config.yaml
d_expert: 32
lr_router: 0.000856
n_head: 2
head_dim: 64
vocab_size: 15360
norm_place: "pre"
rope_base: 7910.0
optimizer: "cautious_adamw"
beta1: 0.9
weight_decay: 0.16
warmup_steps: 299
final_lr_fraction: 0.1
batch_tokens: 65536
dataset: "wikipedia_en"
Below are experts of layer 3 (counted from 0) of a mixture-of-experts language model. Rows are named router (the router's row for the expert), up (a neuron's input weights, with its number) and show model dimensions 0-159. Each number is 128 + 32 x the weight over its row's rms, rounded and kept within 0 to 255.
Before each expert's rows: a language model's description of what the expert responds to; "mostly gets" lists some tokens that are sent to it at least half of the time. This comes from a sample of Wikipedia text that the model never trained on.

# expert 44
Description: Place-name endings. Country and place names or their final pieces, such as States, India, Zealand, Carolina, Ch-ina, Panath-ina-ikos.
mostly gets: " States", " India", " Zealand", " Carolina", " Mexico", " Poland"
router [128 101 147 151 173 146 144  99 143 155  71 131 157 141 173 119 124 151 120 100 103 133  94 154 122 158  69 147 129 130 110 141 161 106 101  70 112 120 103  96  48  96 135 154 175 139  93 106 113 142 135  77  87 163 140 101 150 138 103  89 181 112  63 108 131  95 135 130 169 124 125 141  96  95 132  89 104 146 153 122 104 154 128 166 205 119 144 162  94 179 146 141  97  99 151  60 158 173 179 131 109 123 152 161  81  85 129 126 127 111 193 149 143 131 140  98 149 123 178 136  89 149  41  68 163 105 110 179 133 101 130 128 165  94  46 152 181 144 149  72  80 122 117 147 162 130 122 187 178 143 152 145  87 185 134 105 147  76 112 120]
up3 [117 102 117  92 172  91 116  44 141 142 147 119 107 137 124 131  93  85  90 183  89  87 147 131 150 129 157 133 111 236  83  62  82 134 115  64 170 149 130 152 106 138 146 132 112 125  81 174 210 134 155 178  94 101 117 124 117 104 134  61  98 168 112 147 168 199  78 154  82 172 119 152  73  88 126 118  65 135 144 113 118 116 140 113 174 128 119  99 158 130 146 130 130 127 134 198 119 163 107  87  72 113 140 158 141 129 140 160 157 131  71 122 146 161 195 140 134 129 114 131 132 134 154 146 133 122 147 127 114 166 152 121 109 130 122  96 193 138 134 133 159 137  51 151 129 115  97  92 139 114 142 152 173 108 106  48 138 108 142 106]

# expert 38
Description: Assorted word pieces. Scattered word pieces and initial letters with no shared context, such as can-v-ases, unver-if-iable, And-am-ans, M-ols.
mostly gets: " addition", "if", "original", "Ed", " Av", " founder"
router [151 120 182 154 169 120 118 130 128 174  68 141 185 110 140 102 140 165 158 117 109  94  85 175 114 125  88 131 154 136 110 107 160 111  78 167 118  89  96 153  87 107 145 190 172 152 131 116  96  94 143 113  84 134 154 100 169 161 146 131 191 132  67 130 117 115 139 105 157 118  87  62  66 138 134 139 111 153 131 121  87 171  88 149  95 119 140 154  85 130 124  70 136 122 117 112 170 135 175 121 164 105  98 138  57 115 127 124 128 101 148 169 118 146 154  93 147 147 208 140 104 175 106 104 132 177 119 166 140  76 120 107 137 126  89 114 132 190 163  73 104 102  62 157 164 160 183 149 167 225 122 161 103 177 152 135 150 113 151 105]
up1 [114 156 119 113 111 127 187 114 125 190 156 164 143 111 182 129 171  76  87 156 120  57 155 153 162 115 100 145 174 141 108 137  77 100 106 100 159 175 168  98 182 174 108 206 119 152 173  56 126 121 111  60 145 107 128 102 150 106 157 100 169 157 107  65 137 112 111 152  69 153 161  68  86 228 153 125 133 126 127 158 111 124  86 123 108 144 114 102 143 120  94 146  98 119 130 140 101 109 125 177 175 122 135  83 175 156 152  77 157 163  95  63 100 112 118 177 136 122  89 141 114 127 159 161 113 152  91 119  88 123 115 149 119 114 107  81 163 105 140 119 103 116 108 180 148 151 133 109 138 161 109 155 116 142  86 138 118 146 110  48]

# expert 42
Description: Middle syllables and counts. Short inner syllables after a capital or short prefix, such as gu-id-eline, am-id, T-ues-day, plus number words like two, three.
mostly gets: "rib", "igg", " Norway", " Philippines", " two", "ear"
router [157 109 209 170 132 114 160 111 130 161  89 119 178 137 147 126 139 135 140 134  72 103 100 124 107 208 123 150 133 171 129 139 125 140  56 167 211 110  89 107 129  93 109 138 129 143 123 111 126 121 190 123  98 122 153 105 135 161 112 107 127 118  76  90 127 115 124 131 155 134  78  55 110 129 113 133  69 159 151 103 104 138 160 156 184 104 148 127 145 106 160  85 108  68 144  75 158 121 179  81 152 109 131 137  73 117 105 135  96 121 153 182 144 140 130  80 132 204 181 159  95 153 114 139 132 114  95 152 149  84 135 147 162  87 131 114 181 175 153  66  75 106  81 160 205 164 160 139 124 161 137 151  97 161 160 135 122  66 119 123]
up1 [185  33 123 104  99 162 190 134 117 182 191 161 131 107 142 111 148  56  97 175 118 139 158 142 195 104 136 180 137 140 132 165 106  95 113  86 134 160 144 109 145 116  87 154 138 146 136  84 165 131 106 156 112 176 164 163 140 153 105 127 128  98 122  78 167  69  89 109  96 124 195  81  62 170 155 112 115 149 109 169  94  92  77 162 111 128 157 132 155 124  99 126 141 134 143  95 165 136 161  97  76 117  94 130 188 185 148  94 162 144 116 109 102 158 120  98 174 105 113 163  94 152 143 154 127  67 123 111 118  29 115 131 136  89 142  97 127 129  85 140 110 117 170 111 167 161 109 119  77 123 125 167  97 107 114 138 127 106 142 103]

# expert 50
Description: Year and number digits. Final digits of years and figures after 19x/20x prefixes (192-8, 201-2), plus endings of Arabic names like Mawd-ud.
mostly gets: "ud", " tall", "153", "rich", "uct", "163"
router [121 133 125 105 137  97 141  90 158 165  83 118 206  99 148 138 158 151 140 156 107 134  63 153 184 132  89 126 115 218  97 164 103 110  93 108 189 118 114 126 119 118 123 167 200 129 118  87  95 100 168  94 126 131 164 124 153 175 128 115 209 156  87  74 127  62 143 124 125  68 130 133  95 146 107 132  54 115 103  93 103 171  97 163 126  90 152 132 144 123 179 110  84  61 127  97 142 169 196 141 165 130  93 152  97  61 168 122 128 123 154 151 134 143 158  83 113 133 148 146 112 198 135  97 177 115 142 136 141 129  96 118 135 106  83 153 131 165 143  64  84 119  82 158 170 155 133 146 133 148 141 173 107 146 140 137 138  87 126 121]
up1 [127 171  78 121  88 147 174 172 116 126 148 173  80 106 158 121 165 123 151 127 168 109  70 154 139 104 113  93 153 129 108 149 141  85 159 104 130 112 184  59 170 154 100 197 147 139 195  31 125 109 142 107 100 142 197 129 128  92 158 115 162 155 121 154 101 139 134  84  95 174  99 103  65 138 170 124 152 121 125 176 114 145  95 134  94 127 133 120 149 124 144  64 129 104 134 104 186 125 122 108 166  87 137 160 154  75 153  95 103 120 101 126  95  88  90 236 140  71 136 104 136 164 131 167 127 123 120 114  87 120 126 123 159 128 105 131 127 139 141 112 112 101 119 133 122 171  96 194 153 143 134 159  64 124  78 122  94 170 175  91]

# expert 49
Description: Year digits and "in". Last digit of a year after 19x or 20x (1913, 1998), and "in" before places, as in based in, set in.
mostly gets: " in", "8", "9", "7", "4", "5"
router [170 128 139 110 155  77 160 100 138 182  54  62 175 136 120 115 150 149 149 118 101  72  93 159 143 140  94 153 151 199  99 130 110 114 128 104 128 109 109 116 129  92 129 186 200 165 115 109 111  89 179  57  81 127 156 120 142 180 141  88 163 147 115 126 145 103 112 103 154 131  87 106 113 105  89 144  85 180 156  95  96 151 131 137 144 100 195 145 131 128 169 117  89  97 114 113 193 156 184 128 177 134  71 161 107 139 140 131 147 112 182 153 129 144 158  93 132 149 145 149 110 152 122  77 166 135 141 165 138  83 103 136 145  69 126 187 114 182 142  82 101  71  79 129 172 163 128 144 107 143 150 171 118 171 186  97 138  91 127 101]
up1 [149 163 124 145 136 176 182 119 104 154 153 173  51 127 131 124 183 111  98 149  98 105 109 153 126 106 131 160 165 131 168 122 116 108 157  41 114  87 193  73 119 121 133 177 179  77 180  85 104  91 142  82 175 148 173 156 107  97 164 145 119 113 122 131 111  79 131 153  96 157 151  75 116 131 113 100 108 188 155 173 158 126  53 111 109 204 126 111 118 211 148 177 100  75 182 138 169  87 170 113  94  67 164 148 173 105 134  71 116 131 123  91 108 142 151 173 137 163 127 117 127 179 139 116 114 156 126 102 107 101 119 155 123 155 124  89 109 122 124 110  99 115 139  79 129 181  95 123 164 124 129 124 154 147 102 118 122 122 119  95]

# expert 21
Description: Abstract nouns after in. Abstract nouns in set phrases after in or the, such as in order to, in preparation for, in addition, way, death, time.
mostly gets: " conf", "animous", " way", " addition", " death", " corner"
router [102 128 147 120 140 121 150  78 138 137 111  92 142 133 185 130 153 149 153 104 114  65 103 151 142 134 111 139 135 211  82 113 148 106 115  84 166  96 147  96 119 133 148 221 125 139 123  88  84  73 185 133 136 148 126 120 101 124 113 101 131 118 106 103  83  92 141 115 130 109 112  87 121 123  60  94 117 176 138 126  67 183 101 161  98 108 207 166 125 120 150 116 113 137 154  67 170 191 166 117 153 136 121 189  87 111  98  87 125  84 166 172 158 175 175 116 145 121 142 111  69 182 111 131 162 160 158 161 131 122  92 141 111 116 106 107 134 174 150  69  90 113  53 134 150 195 128 163  90 154 140 174 117 141 170 121 141 101 162 146]
up1 [130 116 151  89  96 196 207 165 140 145 155 159 198 132 155 182 157  89 104 156 116 100 121 124 147 107 110 146 168 141 114 178  83  86 174 143 182 178 176  63 130 175 100 180 105 142 164  57 161 102 153  97  97 162 141 155 134 115 141 103 146 121 152  93 108  55  83 114  76 192  80 139 118 159 155 125 132 118 134 171  99 121  81 131 122 149 129 118 151 119  96  99 131 125 191 126 108 134 112 101 155 142 121  63 184 147 198  67 120  97 112  76 103 165  75 139 123 118 116 127  68 125 159  99 148 117 112 118 136 143 136 109 137  98 120  86 116 115 127 172  91 106 139 151 160 194 109 125 125 120 144 155 125 100  82 104 163 122 114  95]

# expert 6
Description: Inner name pieces after M. Middle or closing pieces of foreign names and words, often after M or m, such as Mas-er-ati, Og-il-vey, Eredivis-ie.
mostly gets: "ie", "da", "ilion", " Marie", "ée", "illa"
router [160 150 171 106 195 122 136 113 171 145  94 131 161 135 152  88 172 179 148 150  98  79  83 165 150 142  79 148 109 124 119 122 124 121  85  98 149  91 121  96 119  74 110 135 134 130  93  47 111 121 179  90  79 182 178  64 171 186 120  86 144 104 135 100 110 105 101 111 160  88  96 150 137 138  90 136 101 200 166 114  97 122  91 104 147 110 126 143 103 135 188  87  89 112 112  63 176 162 135 142 155 112 161 150  92 104 104 108 105 100 148 172 175 173 192  75 142 142 153 110 129 150  95 104 158 137 127 132 157 123  95 157 190 119 160 126 125 160 170 132  85  84  90 110 144 136 164 104 136 149 129 167 106 180 146 122 125  84 193  96]
up1 [119 126 183 109 102 154 128 114 110 142 110 135 112 109 150 153 113  72  79 161 141  66 140 142 143 113  79 116 159 130 146 175 106 103 162  75 171 100 171  67 160 185 114 167 124 136 158  85 127 121 205  88 175 191 115 163 215 182 130 143 110 116 117  93 130  83 109 107  79 114 143 101 119 185 124  85 114 113 140 159 165 129  73 183  94 152 126  83 154 104  90 124 118  91 146 118 143 106 112 169 144  97 133 135 189  97 156  99  92 164 119 103 129 134 132 186 132 138 127 184  85 126 160 152  91 130  96 117 103 124 125 135 132 134 127  73 141 106 176  92 115  70 112 143 200 164 122 114 117 165 105 155 148  88 106 148  72 147 195  92]

# expert 8
Description: Music releases, verb suffixes. Music-release words like single, album, live, released, plus verb endings -ated, -ating, -ized after stems (Renov-ated, termin-ating).
mostly gets: " single", " album", "ated", " video", " Nominated", " musical"
router [169  91 186 117 161 103 133  49 156 165 133 102 171  93 210  75 121 166 138  76  96  70  88 135 142 166 113 171 177 125  98 132 125  64  98  98 116 126 126 121 103 115 157 218 136 155 106 121 159  89 142  98 133 132 182 125 154 124 108  35 175 108 133 116 166 100 119 109 156 121 101 133 112 146  90  96  69 171 155 116  66 141 113 174 148  94 157 131 107 149 138 116 107 141 145  82 158 125 195 128 155  92 127 160 100 118 186 104 129  87 186 137 130 168 177 118 163 190 125 105 147 154 127 138 132 163 131 152 139 122 157 139 140 121 104 159 119 174 148  94  89 107 107 152 133 149 118 146 132 152 151 170 101 174 185  86 110 101 146 123]
up0 [ 89 113 180 168 125 105  71 106 171 113 129 186 174 161 161 107 132 135 139 138 150 126 124 133  86  82 143 121 124 127 108 138 119 132 109 112 206 104  94  96 143 109 209 101 134  85 101 144  96  80 111 131 149 118 206 108 119 105 111 138  94  86 147 182  96 151 115 109 146 107 149 161 147 147 163 166 143 130  92  83  89 139 136 130 129 109 108 131 160 141 104 103  94 195  86  59 188 216 122  63 128 144 113 154 112 106 184 117 113 147 124 118 125 120 106 159 141  65 116 131 123 149 161 156 117 157 117 120 202 163 112 149 150 102 143  84 203  84 110 164 126  39 124 138 108  86  90 135 169 130 167 180 117 139 118 140 158 129  89 143]

# expert 0
Description: Word-ending pieces, numbers. Closing pieces of names and words (Kri-ens, Zag-reb, thunderst-orm) and two-digit numbers in dates or tables, e.g. 58, 66, 05.
mostly gets: "ič", "apo", "66", " century", "ić", "58"
router [158  83 162 125 137 115 177 101 170 140  90 112 139 137 169 143 127 163 144 130  58 134  74 152 149 188 128 172 137 122 114 113 116 124  64 126 154 119 116  84 119 137 174 145 192 145 105 124 132 142 190  84  85 141 145  98 158 130  94  75 162 125 107 123 115 115  91 151 199  68 129 119 100 100 123 108 113 130 128 139 135 167 134 116 152  65 149 144 162 146 153  90  81  79 150  66 160 157 162 132 120 157 146 113  84 106 166  94 103 106 170 172 155 159 190  56 143 151 180 117 126 182 122  99 136 124 115 149 151 107 110 144 145  94  98 154 178 216 137  81  67 118  64 141 153 125 152 156 152 155  89 160 107 158 176  95 143  91 102 131]
up1 [127 152 115 126  94 156 152 150 126 110 142  53 128 128 130 141 129 114  91  92 131  22  75 115 119 124 143 130 136 140 116 105 133  37 132  62 167 141 154  73 114 168 145 161 167 171 146  46 139 140 124 107 113 133 190 154 158 143 144 152 170 149 149 109 112 102 104 146 135 176 115  58 126 158  97 128 152 118 149 142 115 155  95 141 169 147 107 131 174 133 109  90 160 113 147 115 173 164 140  62 132 126 165 122 165 134 195  50 115 140  78 119 124 140 127 113 195 102 122 168 141  69 135 105 170 124 120 206 125 152 107 149 174 115 134 116 158 111  62 168 104 133 175 133 100 190 131 132 114 138 132 147 153  97  98  73 135 166 124  98]